Experts of a small language model.
Size: 11 layers, vocabulary 16991.
Experts: 64 experts in each of 11 layers, 64 GELU neurons an expert, 4 picks a token, a sigmoid router.
Training: 366M tokens, 5585 steps.
Below are experts of layer 6 (counted from 0) of a mixture-of-experts language model. Rows are named router (the router's row for the expert), up (a neuron's input weights, with its number), down (a neuron's output weights, with its number) and show model dimensions 0-127. Each number is 50 + 15 x the weight over its row's rms, rounded and kept within 0 to 99.
After each expert's rows: "comes before" lists some tokens at least twice as common just after its tokens as in all text. This comes from a sample of Wikipedia text that the model never trained on. Tokens count by the router's weight.

# expert 52
router:50 51 42 50 35 39 44 59 49 44 39 42 52 48 52 42 49 54 27 52 60 76 41 62 21 48 60 59 83 57 51 47 43 66 36 42 56 29 48 85 51 46 85 30 38 65 26 52 26 51 86 41 60 61 74 67 55 56 06 24 56 26 26 32 43 28 67 81 55 53 38 58 29 47 51 26 45 51 46 54 55 75 32 62 59 50 62 25 23 48 48 56 53 41 53 26 58 62 76 64 39 55 40 40 39 50 38 48 56 69 42 37 56 58 69 61 76 54 79 40 55 72 63 45 47 58 30 51
up0:59 37 55 36 63 64 65 27 76 42 48 33 57 53 35 46 94 60 29 51 46 32 36 43 68 18 38 33 59 38 56 38 32 55 42 45 32 31 43 39 41 45 44 14 77 48 61 45 26 29 56 53 35 28 48 46 79 49 57 24 67 37 21 70 38 34 44 39 64 57 36 49 57 84 71 46 46 37 51 69 42 32 57 60 50 64 77 60 59 70 64 28 59 33 43 62 52 62 48 66 74 65 44 71 34 52 60 64 26 39 77 56 42 70 29 56 44 43 52 50 58 59 53 49 48 69 37 46
down0:45 47 35 66 34 69 33 45 59 33 92 67 79 61 59 25 35 49 37 40 41 48 43 60 63 55 57 30 35 53 64 39 53 79 31 59 70 70 57 65 36 50 49 56 44 87 24 31 54 85 52 50 57 48 58 56 45 19 40 25 38 57 50 33 57 40 41 49 44 47 46 34 58 25 51 99 54 50 60 41 26 50 23 77 50 30 66 45 47 17 46 38 54 62 58 67 43 36 65 50 37 19 51 55 56 26 63 40 62 47 43 61 76 57 53 47 53 50 45 46 55 47 60 54 46 62 48 70
comes before: "\n", " ", " 0", " 1", " 2", " 3"

# expert 14
router:39 50 48 47 54 35 32 54 28 37 40 48 58 49 24 57 45 44 33 45 57 65 45 49 42 77 53 44 96 49 34 76 55 37 47 47 53 36 32 61 39 35 56 57 37 74 44 62 30 99 50 68 50 44 62 47 61 58 54 42 57 60 39 59 66 20 62 51 81 50 57 52 30 53 62 48 53 65 42 63 49 56 20 58 37 42 47 47 32 51 28 57 41 57 38 31 37 47 73 67 61 52 57 43 51 53 44 41 65 55 43 96 30 51 60 46 42 57 82 16 46 64 59 42 27 94 39 48
up0:60 64 32 39 64 57 28 54 44 57 29 43 41 61 59 30 57 44 71 56 40 56 49 27 40 35 38 38 51 41 85 65 59 77 34 32 43 21 43 51 34 12 60 62 48 66 53 46 57 36 62 62 62 56 30 45 52 71 60 37 70 77 29 68 31 26 43 48 84 29 59 54 66 67 68 63 67 66 61 42 19 44 54 41 33 60 11 57 38 41 51 44 57 62 33 70 21 56 48 67 50 77 56 47 55 35 51 33 50 59 56 57 32 45 37 61 20 67 62 36 62 34 58 42 42 39 39 46
down0:41 49 43 43 44 32 67 30 48 76 35 41 69 43 34 50 63 66 63 40 52 67 86 32 50 54 62 45 43 49 56 23 42 56 70 61 50 74 32 36 81 57 42 64 48 43 51 38 42 46 46 11 46 57 71 71 50 46 23 81 49 62 72 56 67 66 74 45 77 64 51 62 31 69 41 45 50 29 57 50 65 55 41 79 66 53 36 54 35 54 84 52 50 21 59 70 41 50 51 49 46 55 28 45 44 26 56 65 61 17 62 30 28 68 41 54 79 33 32 46 44 55 50 45 56 45 48 70
comes before: " |", ".", "%", "–", "°", ")"

# expert 6
router:65 24 37 45 27 57 42 33 53 46 55 71 57 73 23 59 44 32 50 72 54 91 43 67 36 66 49 43 65 28 32 54 39 79 30 41 59 60 41 37 53 59 55 33 60 65 73 54 50 47 52 38 54 31 59 75 24 65 44 44 48 59 44 53 38 12 50 21 74 66 56 33 34 54 61 44 43 64 39 54 49 55 42 70 55 48 71 50 41 62 36 28 44 37 56 40 46 63 82 49 71 56 17 37 50 57 45 49 52 68 72 66 47 66 48 42 36 30 59 36 35 55 62 43 59 98 47 33
up0:78 24 13 35 53 60 50 36 39 30 54 61 58 62 52 59 71 76 55 68 53 49 52 72 47 58 50 47 38 70 59 51 65 49 35 59 45 48 30 33 35 31 65 55 51 33 41 45 46 75 58 24 73 29 60 56 62 87 51 30 43 29 51 42 38 40 22 58 52 63 54 44 67 74 14 49 77 34 61 47 59 72 75 73 67 57 39 62 60 41 60 38 54 53 41 58 35 71 72 57 49 44 52 43 58 57 74 56 49 46 30 81 63 51 58 28 30 72 48 28 53 44 66 41 45 47 56 20
down0:62 44 18 27 37 07 52 51 26 15 60 29 31 40 57 57 78 61 72 52 35 47 55 66 48 55 62 30 38 59 49 26 47 60 49 62 42 22 49 40 54 46 64 61 29 40 55 84 60 76 33 55 43 29 67 47 38 42 62 56 53 33 30 88 60 73 47 45 35 42 61 32 55 41 68 70 55 41 50 42 44 65 36 51 56 55 50 44 64 50 43 50 33 31 42 38 63 43 57 74 62 69 68 45 68 52 37 72 58 39 46 53 23 58 65 48 15 42 46 62 22 56 46 63 31 47 36 33
comes before: " |", "–", "|", ":", "zz", "th"

# expert 36
router:35 41 71 25 63 39 56 50 36 48 65 26 43 43 63 14 46 44 57 54 90 63 49 52 41 54 56 30 54 29 38 53 41 23 24 41 51 29 50 74 67 53 50 33 56 46 23 68 45 41 54 43 42 45 60 89 67 71 59 49 58 40 43 51 69 41 40 79 37 77 48 28 53 38 51 27 34 57 43 68 48 67 42 49 42 53 67 46 36 44 66 53 55 45 69 19 77 54 81 54 58 53 34 33 25 56 43 56 56 63 59 85 53 57 64 32 40 69 50 50 37 52 73 38 75 52 40 33
up3:50 37 37 61 45 50 36 37 59 39 70 36 43 40 36 65 79 61 31 42 31 46 19 50 41 46 51 64 60 34 53 49 36 53 38 43 44 56 32 48 33 35 36 77 62 61 45 48 34 45 44 18 63 35 62 36 78 62 55 40 70 72 54 64 57 37 51 71 83 51 64 67 66 55 77 51 44 65 26 59 51 74 72 34 27 24 56 60 49 24 53 33 70 71 34 46 56 33 65 45 54 69 34 35 61 36 50 17 63 70 49 68 42 35 42 54 52 64 24 70 66 57 57 60 21 59 34 29
down3:65 17 57 56 59 45 41 28 58 50 55 53 53 61 48 36 08 40 63 24 51 33 44 75 63 54 27 39 37 40 52 51 68 79 98 65 48 45 48 71 39 65 32 49 49 63 60 51 43 49 47 29 43 57 60 58 59 64 66 30 38 66 39 42 39 69 54 47 64 54 51 60 56 22 51 48 51 28 61 42 49 71 33 37 52 43 65 29 43 78 44 51 32 46 46 42 35 55 56 25 52 38 61 14 49 84 60 22 57 38 28 90 35 26 57 46 44 57 55 35 70 40 49 43 42 61 55 41
comes before: "\n", " The", " In", " He", " It", " he"

# expert 38
router:57 46 50 34 22 34 26 41 55 44 32 40 71 30 52 57 31 57 63 71 70 75 32 29 49 47 61 28 51 32 71 68 40 19 39 59 50 42 56 78 43 66 69 50 45 32 66 53 48 39 70 45 66 45 63 35 51 55 44 29 60 61 40 74 58 38 57 40 56 53 44 66 42 75 69 40 43 44 45 95 53 58 59 53 11 72 49 35 52 52 67 62 50 34 25 41 61 52 52 38 51 64 34 52 37 44 21 15 51 45 52 53 29 87 54 51 48 32 48 44 78 62 58 39 74 43 41 47
up0:30 44 55 53 37 37 40 31 69 33 34 41 15 46 70 59 28 45 39 22 36 51 53 56 52 48 40 37 32 48 57 24 43 54 39 41 37 55 17 56 49 64 51 62 30 41 55 49 59 33 62 58 61 44 40 33 49 52 62 73 47 56 55 38 52 75 78 53 44 46 40 76 49 69 66 42 52 46 35 55 55 32 13 83 55 41 35 68 35 37 41 66 48 47 50 39 76 60 78 31 52 36 53 83 68 67 52 66 53 46 42 52 70 62 82 70 70 60 29 20 48 44 76 39 43 62 21 56
down0:75 55 34 59 39 65 56 50 43 36 67 33 63 46 75 41 43 29 51 40 39 28 42 33 59 32 46 65 62 22 52 53 69 39 53 46 20 34 28 33 61 52 55 36 44 43 43 56 46 65 52 59 28 63 53 46 50 34 30 74 53 63 53 56 51 87 55 57 40 67 49 57 39 32 71 62 40 57 42 51 30 85 71 31 23 22 45 54 54 56 27 49 51 61 69 38 39 82 32 53 38 67 35 61 46 55 66 55 49 32 48 71 64 60 33 35 69 51 53 44 66 19 08 48 48 48 73 77
comes before: " the", " a", " well", " an", " \"", " his"

# expert 9
router:66 42 49 57 47 26 38 38 45 52 46 79 51 49 39 49 46 33 40 46 50 59 32 53 32 72 63 19 52 28 45 58 56 52 42 46 16 46 43 79 50 63 60 44 40 63 10 60 66 57 43 74 56 27 49 59 12 48 37 49 64 32 50 66 34 43 44 34 38 78 51 39 48 51 60 36 24 72 47 54 85 53 52 60 28 63 61 41 49 60 35 54 54 59 36 37 68 53 67 73 38 59 73 43 38 50 28 47 61 90 60 38 35 47 69 28 48 30 58 43 53 53 90 24 50 53 57 44
up3:66 38 35 42 48 27 67 31 54 40 46 87 42 85 46 52 42 65 36 47 41 59 15 51 17 60 48 58 50 58 58 63 42 42 77 67 49 56 45 63 61 42 43 39 30 44 32 41 33 61 29 42 35 71 42 59 26 40 48 63 57 30 25 60 54 39 34 41 67 70 52 69 30 73 44 72 45 46 58 44 72 55 59 45 61 43 60 71 38 40 71 68 48 40 48 22 66 62 92 59 61 55 73 52 42 34 36 55 70 48 58 73 55 47 29 56 40 58 72 24 47 60 49 45 30 75 27 53
down3:75 41 22 40 60 61 31 69 61 33 55 41 45 57 64 47 56 32 67 50 43 49 60 25 58 50 29 49 33 55 54 42 41 40 76 56 81 28 73 40 57 60 28 23 32 33 29 64 90 58 84 60 57 77 55 48 40 32 27 42 47 57 71 56 59 40 41 32 50 33 69 45 51 40 25 26 48 52 59 30 68 64 36 70 43 50 36 59 38 64 49 33 47 51 72 49 37 76 66 39 46 32 55 43 52 77 60 73 50 53 37 51 61 23 34 38 45 55 49 23 32 51 65 68 56 44 49 73
comes before: ",", " (", "'s", " was", " G", " B"

# expert 63
router:16 44 46 53 57 35 45 44 58 73 45 66 49 52 43 60 43 37 53 67 52 56 45 39 45 66 62 60 55 50 37 65 43 57 18 42 41 47 46 64 66 30 94 68 50 63 72 45 38 89 63 52 60 33 52 62 80 51 58 43 54 38 40 51 53 36 50 83 78 60 28 11 18 78 55 50 44 52 28 63 62 59 43 58 24 30 58 53 53 81 55 65 32 58 69 14 52 57 56 40 27 50 20 35 32 59 41 43 45 65 55 37 49 49 68 51 54 35 53 44 62 63 35 39 45 40 49 54
up0:56 46 68 34 48 26 61 30 60 62 55 40 50 42 39 51 64 65 51 72 55 43 37 55 66 61 68 24 48 48 38 65 30 44 25 24 27 45 70 68 53 46 59 79 44 55 73 45 21 40 79 44 62 53 66 45 60 48 58 39 43 49 52 38 51 45 74 71 69 61 37 33 37 31 57 48 48 34 35 68 56 60 57 40 42 35 21 70 39 90 58 47 59 71 33 63 35 44 52 33 59 45 61 56 56 65 66 74 32 48 55 64 57 47 48 59 35 18 09 75 61 31 55 28 25 48 68 61
down0:14 44 33 60 41 44 35 36 68 58 53 58 37 67 40 42 47 48 22 73 28 60 81 49 43 49 57 48 53 67 83 39 57 62 78 32 47 52 67 45 67 35 54 70 68 36 58 42 86 33 53 50 13 45 40 37 50 19 58 43 40 29 64 48 53 50 38 61 48 20 49 61 47 75 47 65 47 50 43 43 46 54 56 29 50 34 66 68 70 44 55 69 65 69 32 39 52 53 45 35 58 30 33 54 35 50 58 62 71 57 63 47 45 89 72 19 56 64 54 26 35 58 53 73 45 28 44 55
comes before: " of", " is", "ing", " and", " to", " in"

# expert 39
router:33 46 60 47 35 44 50 68 46 65 47 30 44 44 32 45 36 54 32 62 57 45 52 56 30 41 59 34 76 54 64 46 38 63 31 30 51 55 32 62 37 55 71 43 44 53 38 67 45 63 67 32 59 24 82 48 57 60 36 54 51 60 43 23 32 31 56 41 86 41 56 50 32 60 79 53 45 45 39 48 54 64 49 48 31 49 79 21 19 64 70 51 45 09 71 61 39 53 79 57 54 64 37 29 40 64 49 46 55 80 66 58 44 53 75 50 43 33 84 36 51 71 45 39 40 84 32 56
up0:47 39 75 53 43 46 58 50 51 81 37 49 47 56 51 48 62 36 47 62 53 49 61 43 49 78 44 58 61 54 72 63 21 28 75 50 67 78 36 75 73 41 58 35 52 45 55 46 77 39 50 46 35 55 51 49 69 09 56 40 46 48 42 40 49 51 50 51 76 22 74 38 51 63 62 37 65 53 62 55 72 57 41 36 52 54 40 43 32 71 54 87 47 50 62 41 93 58 42 60 58 64 46 24 52 27 71 27 31 46 58 41 43 35 49 66 44 59 53 58 95 30 48 17 34 59 45 44
down0:51 36 60 71 29 34 67 46 55 50 63 62 62 77 46 57 65 40 53 40 52 67 47 40 58 40 43 28 60 29 27 26 81 54 30 50 56 51 33 38 44 63 56 79 70 34 48 67 49 61 47 62 45 85 48 42 30 73 60 41 54 63 60 55 79 29 64 52 17 39 38 32 76 45 48 96 48 53 40 44 39 64 56 44 30 45 26 22 56 25 39 62 41 33 66 48 59 48 48 42 30 76 45 61 33 64 30 47 49 43 43 33 47 49 58 40 39 47 60 22 32 88 44 48 47 35 47 48
comes before: " |", "–", ";", ")", " /", "^{"

# expert 16
router:38 48 52 36 00 52 41 57 44 43 30 44 55 66 63 14 40 39 54 62 46 57 49 63 40 49 58 21 65 53 39 52 47 43 56 32 61 31 55 35 66 68 48 62 51 77 59 47 41 45 68 47 50 48 47 61 42 53 55 62 72 00 50 55 54 41 62 82 62 55 64 36 23 62 51 49 44 51 42 53 64 33 55 48 31 52 53 22 11 53 57 53 44 51 60 19 76 55 80 40 81 67 64 42 50 58 40 33 60 48 48 56 52 49 48 12 78 64 50 48 52 58 48 39 38 51 58 56
up3:48 59 43 43 47 35 62 46 46 48 37 45 16 34 69 43 14 33 29 66 27 74 62 26 70 36 61 36 47 29 49 50 38 59 47 41 59 35 51 57 78 41 71 15 43 63 52 39 53 51 64 44 74 67 30 31 49 61 71 63 43 43 34 42 62 62 50 56 66 59 73 31 58 58 58 53 51 31 46 42 76 47 37 34 63 42 57 65 51 59 53 56 41 95 33 44 43 69 64 78 45 70 63 56 41 53 45 69 49 41 51 33 66 28 53 26 67 48 34 55 62 22 54 71 19 33 71 46
down3:49 54 36 37 47 63 60 50 64 45 33 49 73 42 63 49 69 31 42 32 69 36 70 51 18 71 33 52 40 41 61 36 60 37 63 30 38 41 79 43 57 50 49 66 56 42 40 47 71 75 61 70 39 52 65 51 61 47 44 47 53 55 67 65 44 39 41 63 33 24 15 49 65 37 49 37 39 48 51 44 22 37 51 65 27 44 33 40 36 52 54 44 54 28 42 53 52 67 15 43 46 20 63 49 48 48 40 00 44 57 32 61 44 64 57 46 34 43 62 42 61 72 57 27 88 65 28 77
comes before: "\n", "|", "-", "==", "The", "==="

# expert 60
router:50 50 19 39 25 45 37 30 30 57 58 46 49 39 51 30 50 47 38 56 52 61 35 73 11 54 58 59 75 57 40 32 55 59 47 46 64 34 44 66 57 55 80 25 40 58 48 45 21 37 65 49 62 45 62 79 39 60 03 06 55 38 35 15 59 34 80 77 50 52 56 54 39 48 54 39 38 62 39 59 62 73 39 65 61 56 60 28 28 56 44 53 38 58 55 39 50 51 62 59 54 63 67 38 47 43 46 52 61 79 41 46 46 59 76 57 74 41 80 39 51 70 57 45 49 47 44 52
up0:51 72 82 50 52 52 53 66 50 56 52 65 56 32 22 59 64 54 57 58 53 35 59 64 68 38 41 69 47 45 34 76 50 54 41 67 35 47 51 34 60 62 45 52 63 82 65 71 13 37 42 71 42 45 58 42 40 59 07 65 37 52 53 62 29 31 13 61 48 63 41 31 41 32 50 19 46 59 63 86 58 58 61 50 49 38 41 42 38 36 43 28 60 61 66 56 35 46 42 59 58 75 46 54 63 47 47 43 43 52 60 36 61 24 48 38 15 24 53 69 33 78 69 28 50 37 52 55
down0:55 64 50 77 46 66 54 32 42 25 51 57 73 84 76 55 80 40 56 77 57 36 42 58 57 58 41 72 35 54 50 55 43 47 47 57 46 67 36 69 53 81 60 59 41 60 49 48 48 56 46 63 68 65 65 17 42 40 37 53 56 51 46 61 23 61 71 50 41 59 60 57 73 53 35 23 37 27 34 18 27 66 44 76 23 24 67 38 43 48 59 47 54 43 46 43 25 45 69 74 68 45 47 61 70 40 57 67 43 32 43 67 34 46 72 46 35 39 57 72 66 49 40 68 73 39 65 74
comes before: "\n", " ", " 0", " 1", " 2", " 3"

# expert 56
router:26 53 34 52 53 42 33 31 55 78 42 43 57 32 33 67 50 40 60 40 78 43 37 44 37 52 68 22 47 24 56 58 59 32 37 25 32 47 44 66 57 71 41 50 24 42 60 60 67 58 36 68 56 37 51 36 40 52 24 56 64 34 38 48 37 40 61 83 62 58 58 37 25 56 76 39 48 68 33 57 49 40 53 53 34 62 50 52 43 50 65 56 55 45 41 31 56 54 58 74 62 63 57 54 35 51 28 57 81 86 43 49 46 54 50 45 96 49 99 46 60 53 41 36 57 54 18 61
up3:48 39 27 70 47 64 47 51 34 68 55 34 33 55 23 79 50 31 63 47 51 73 55 62 37 50 55 50 55 34 35 63 60 62 41 31 66 68 23 43 81 66 38 69 48 56 36 43 52 54 34 63 22 85 57 38 68 29 27 45 40 38 57 30 44 51 68 58 38 68 61 16 42 37 68 58 38 38 41 20 51 37 66 50 43 47 65 72 45 49 26 38 43 29 58 43 71 28 28 55 55 66 48 73 50 27 60 24 29 56 47 61 59 61 52 27 39 55 87 49 41 66 65 56 58 47 52 62
down3:49 43 58 42 53 61 42 42 62 57 55 81 30 29 46 57 50 44 68 56 51 52 33 27 59 53 56 50 43 56 40 45 75 33 36 66 35 30 59 89 37 58 51 54 51 43 56 82 60 35 55 50 69 39 64 49 28 58 75 26 61 76 54 86 58 69 25 25 51 40 46 53 51 59 54 38 50 44 29 90 53 56 41 36 48 40 35 46 41 43 71 27 44 47 46 73 37 61 70 63 34 36 47 31 51 71 82 34 49 70 50 60 74 34 28 67 56 62 29 52 71 31 52 41 50 69 47 17
comes before: "\n", " |", ",", " (", " and", " is"

# expert 19
router:50 54 60 32 45 36 40 43 39 48 62 65 38 54 29 45 52 47 40 62 73 68 55 48 52 52 41 25 55 34 21 56 38 75 42 35 53 55 51 37 56 53 54 45 50 61 43 58 71 52 79 74 47 52 61 65 49 54 48 47 57 60 21 25 30 51 41 76 56 57 39 22 55 53 65 15 29 69 42 71 78 20 39 57 46 68 54 46 57 54 37 52 38 43 52 29 42 60 64 31 46 55 58 45 35 57 55 37 66 56 66 52 48 55 66 40 43 08 40 49 82 58 86 42 79 41 31 00
up3:55 45 27 36 79 45 69 47 37 28 39 45 38 51 36 58 51 58 32 47 49 28 36 35 27 80 36 58 72 28 66 30 44 56 41 51 28 52 75 56 60 38 55 56 59 36 63 67 34 54 73 74 53 32 52 49 75 61 54 71 58 78 40 67 46 36 21 72 49 43 37 39 66 61 54 55 52 76 37 56 44 43 56 37 44 63 75 18 79 27 48 42 52 50 63 40 50 51 58 10 78 31 45 51 32 61 54 45 63 33 36 61 73 32 46 47 49 63 51 25 57 56 44 50 72 71 26 57
down3:42 64 61 59 53 63 36 64 37 53 31 49 35 53 67 49 66 43 39 59 41 19 66 64 38 40 59 51 53 54 63 28 21 67 66 57 51 68 50 52 56 34 67 56 21 33 46 36 39 52 39 25 62 71 65 69 48 22 46 84 56 07 61 24 36 58 67 39 49 52 99 57 33 28 45 44 51 54 51 23 35 34 61 30 39 23 47 64 37 21 41 44 54 54 27 48 48 52 52 63 37 43 57 64 40 66 59 55 64 67 59 51 32 37 45 65 34 38 40 55 52 67 44 24 56 31 69 46
comes before: " the", " and", " a", " he", " but", " which"

# expert 8
router:16 42 68 41 06 56 41 55 58 52 52 38 69 62 54 44 43 47 80 61 59 36 34 65 30 47 57 20 65 60 52 50 25 45 44 40 41 73 46 56 64 43 40 32 59 66 54 57 57 39 80 49 62 55 49 53 34 43 48 51 81 51 42 55 49 34 73 61 56 57 53 39 66 75 44 05 44 64 46 53 46 59 52 50 37 60 63 33 25 51 14 50 46 37 41 02 44 51 88 23 57 61 30 42 46 65 45 44 50 63 60 66 51 49 41 17 72 65 60 49 54 59 53 47 40 48 61 48
up0:38 54 63 53 44 58 57 55 87 67 53 64 48 68 41 56 52 30 32 82 63 55 32 69 81 66 37 61 47 47 67 79 58 64 53 57 22 20 61 49 57 73 31 30 42 92 63 60 35 28 65 41 44 49 64 48 59 42 57 65 52 48 38 68 49 41 54 40 45 44 52 21 31 46 62 40 74 50 55 56 10 58 54 49 58 51 45 53 38 45 62 60 51 60 34 65 66 77 42 59 38 68 49 43 62 29 66 33 17 73 54 56 50 71 61 29 27 44 75 40 77 35 63 44 39 44 49 41
down0:30 69 42 53 43 64 34 88 70 77 35 55 31 53 72 51 70 43 64 54 35 27 45 41 70 29 41 56 25 59 61 67 51 36 54 60 61 73 34 66 55 63 71 65 50 52 63 58 60 79 65 67 36 43 53 46 28 62 29 26 70 80 57 48 32 44 74 55 72 51 49 33 56 17 47 51 44 41 50 40 75 40 32 64 35 31 52 61 33 36 53 48 76 35 59 65 56 73 25 42 54 60 55 68 46 49 63 47 33 39 32 53 70 54 60 61 44 53 44 52 63 28 35 38 54 79 32 27
comes before: "\n", "|", "-", "==", "The", "==="

# expert 29
router:51 61 55 46 38 56 37 34 36 48 19 32 52 33 55 49 49 29 59 66 53 76 36 49 17 46 49 70 73 03 22 57 57 72 41 44 62 43 46 66 57 66 59 20 51 57 50 50 39 41 30 57 60 44 55 54 44 65 31 31 57 56 36 48 51 47 63 45 50 46 50 40 72 58 39 10 45 64 43 61 72 41 47 63 77 66 54 23 44 74 45 28 20 39 33 52 30 52 69 64 77 67 40 44 47 60 54 51 60 72 68 43 30 61 42 34 40 44 61 33 69 74 39 44 43 30 19 52
up0:55 43 51 41 59 50 26 65 44 56 25 63 54 59 63 39 36 63 60 54 57 67 56 55 68 33 48 30 33 53 25 56 46 31 59 43 61 32 57 34 77 52 88 47 64 26 23 44 37 63 52 20 31 43 58 67 48 43 41 72 54 69 70 39 48 61 50 35 84 55 41 26 23 69 61 19 54 59 48 49 38 38 56 37 61 59 65 66 63 56 23 65 47 53 46 55 30 69 72 96 85 42 54 23 51 51 55 69 71 41 52 49 41 43 60 66 55 46 44 60 34 59 54 64 48 29 36 40
down0:65 69 56 59 62 70 79 26 72 39 58 86 48 36 38 70 48 42 79 74 28 53 49 35 49 67 66 69 51 53 43 70 56 23 61 45 61 56 52 55 53 62 19 74 41 52 59 59 46 15 45 54 33 44 33 67 45 49 64 48 73 46 40 50 29 46 16 48 67 48 57 44 43 54 32 69 67 58 41 20 51 54 28 55 51 50 38 53 45 61 76 61 45 80 56 61 58 48 23 57 48 45 45 60 47 40 59 59 52 38 23 35 44 68 65 54 71 53 58 24 63 54 22 46 36 09 51 49
comes before: " ", "\n", " 1", " 2", " 3", " 4"

# expert 5
router:62 20 46 47 24 47 60 60 42 47 48 46 50 48 30 56 34 33 56 65 61 98 51 59 36 64 58 31 79 39 00 40 42 25 40 47 58 38 36 41 62 29 63 52 44 46 53 65 62 56 51 53 68 35 61 53 25 65 58 40 71 42 44 46 27 31 50 46 69 65 39 49 32 49 56 43 36 55 47 50 60 70 50 72 41 70 61 42 29 49 47 15 58 15 38 38 67 57 73 55 52 53 22 46 48 68 46 41 58 65 71 46 52 73 73 60 40 29 47 29 51 75 51 37 49 77 50 38
up0:72 27 28 52 36 79 74 64 43 22 26 55 49 33 49 57 29 46 65 78 56 49 58 45 31 34 62 32 59 26 40 51 46 50 44 52 37 62 72 49 74 75 73 69 36 43 69 78 46 96 36 57 44 63 46 58 24 49 74 52 25 48 68 56 33 50 52 60 57 66 44 66 43 48 41 42 52 61 65 25 25 52 58 53 50 46 56 34 50 53 06 54 50 21 35 54 52 39 54 68 61 45 52 58 51 61 76 47 33 75 58 46 55 58 51 25 51 50 56 49 34 71 36 45 37 71 38 58
down0:57 58 80 50 38 31 56 60 50 66 38 62 52 54 58 59 62 48 38 76 65 51 62 33 56 42 60 62 64 31 40 30 48 37 47 26 63 34 35 10 58 26 26 44 61 70 44 32 72 51 68 53 38 23 42 53 67 53 62 76 72 63 54 61 44 70 56 56 45 51 33 68 66 35 44 61 27 75 80 74 52 50 70 36 59 59 51 54 57 27 47 48 80 49 91 60 60 31 51 42 60 73 48 36 60 67 48 43 55 68 55 60 68 55 64 51 38 55 65 24 71 72 59 33 35 41 54 77
comes before: " |", "–", ",", ")", ":", " –"

# expert 13
router:54 26 56 46 52 41 39 24 45 55 51 65 68 48 49 64 34 48 37 67 46 43 38 37 39 51 66 26 52 16 53 56 54 41 42 52 57 66 41 43 58 66 85 29 44 58 26 62 63 45 33 74 68 40 67 54 14 65 44 52 70 04 52 36 38 28 61 46 57 67 26 56 36 63 60 38 31 67 39 47 34 49 52 57 56 49 66 43 38 57 33 57 43 63 59 16 45 81 51 69 50 60 69 43 51 56 44 51 75 51 54 43 44 71 39 28 62 29 83 42 58 57 59 39 58 39 05 51
up3:56 52 83 59 58 58 61 51 77 31 55 55 37 74 46 63 54 41 43 42 51 67 31 45 46 26 71 22 44 45 61 60 32 44 79 52 42 28 47 61 59 55 56 35 30 60 38 65 51 59 40 50 49 72 49 83 19 99 28 57 44 59 40 29 54 71 50 45 56 52 57 40 29 48 67 53 75 75 50 70 52 15 55 30 71 39 91 52 40 59 30 57 42 55 64 50 48 60 41 43 47 47 53 48 51 35 51 36 56 52 40 50 33 65 37 41 37 35 71 42 51 39 53 59 60 48 47 93
down3:41 78 27 28 38 36 70 54 40 33 52 44 57 50 44 51 61 57 59 49 46 50 23 50 77 76 20 50 73 63 51 39 65 32 38 48 49 68 59 56 62 37 62 80 50 34 41 42 40 58 66 73 59 43 62 50 60 31 40 61 54 64 48 21 40 74 47 15 56 46 44 68 72 68 19 42 38 40 60 52 45 48 34 54 17 55 44 51 71 73 31 60 57 59 43 49 22 62 53 50 29 66 54 31 53 89 50 60 39 56 59 62 66 33 40 65 61 42 71 37 53 60 56 63 46 61 38 07
comes before: ",", " (", "'s", "\"", ";", " County"

# expert 11
router:40 29 56 42 42 32 44 60 33 62 47 76 55 41 77 33 27 47 42 63 50 64 27 37 30 78 49 41 53 23 36 59 51 63 47 46 42 67 50 64 49 74 52 68 35 49 38 66 69 45 81 37 57 40 53 43 43 57 25 54 73 46 45 53 46 38 69 51 63 55 32 60 32 48 70 51 63 85 12 64 69 35 54 70 26 46 57 55 48 51 34 40 50 26 54 34 60 71 61 60 52 63 14 53 42 80 35 55 55 60 47 38 15 70 46 48 35 41 64 44 59 72 35 39 43 54 11 48
up0:48 72 64 46 64 55 51 58 48 49 63 58 36 41 32 57 42 59 45 61 61 47 29 69 46 69 62 07 54 34 37 92 40 32 47 65 54 55 60 53 20 43 53 36 24 36 30 76 70 50 29 59 46 32 46 43 45 66 38 46 76 41 65 52 40 67 68 60 20 50 36 58 59 63 57 36 66 76 40 29 71 44 39 67 64 27 53 38 46 51 47 45 36 30 62 27 33 62 20 53 26 47 50 53 42 51 35 91 41 39 50 50 55 34 52 44 42 09 56 72 31 50 66 37 58 58 56 52
down0:88 29 57 45 54 79 34 43 51 27 21 39 55 60 65 37 75 81 63 59 44 47 47 45 52 42 45 74 50 53 63 42 67 51 40 61 69 11 69 56 40 47 41 36 34 37 60 51 53 27 81 64 26 82 41 74 40 60 43 21 41 50 42 23 57 30 55 54 57 22 39 53 52 29 49 34 54 37 51 39 30 50 53 40 48 81 34 61 43 73 51 41 55 55 28 63 53 67 67 26 41 55 41 30 25 37 38 38 36 33 56 50 43 56 53 57 57 60 52 29 73 28 48 66 50 54 65 55
comes before: ",", " of", " (", "\"", " and", " for"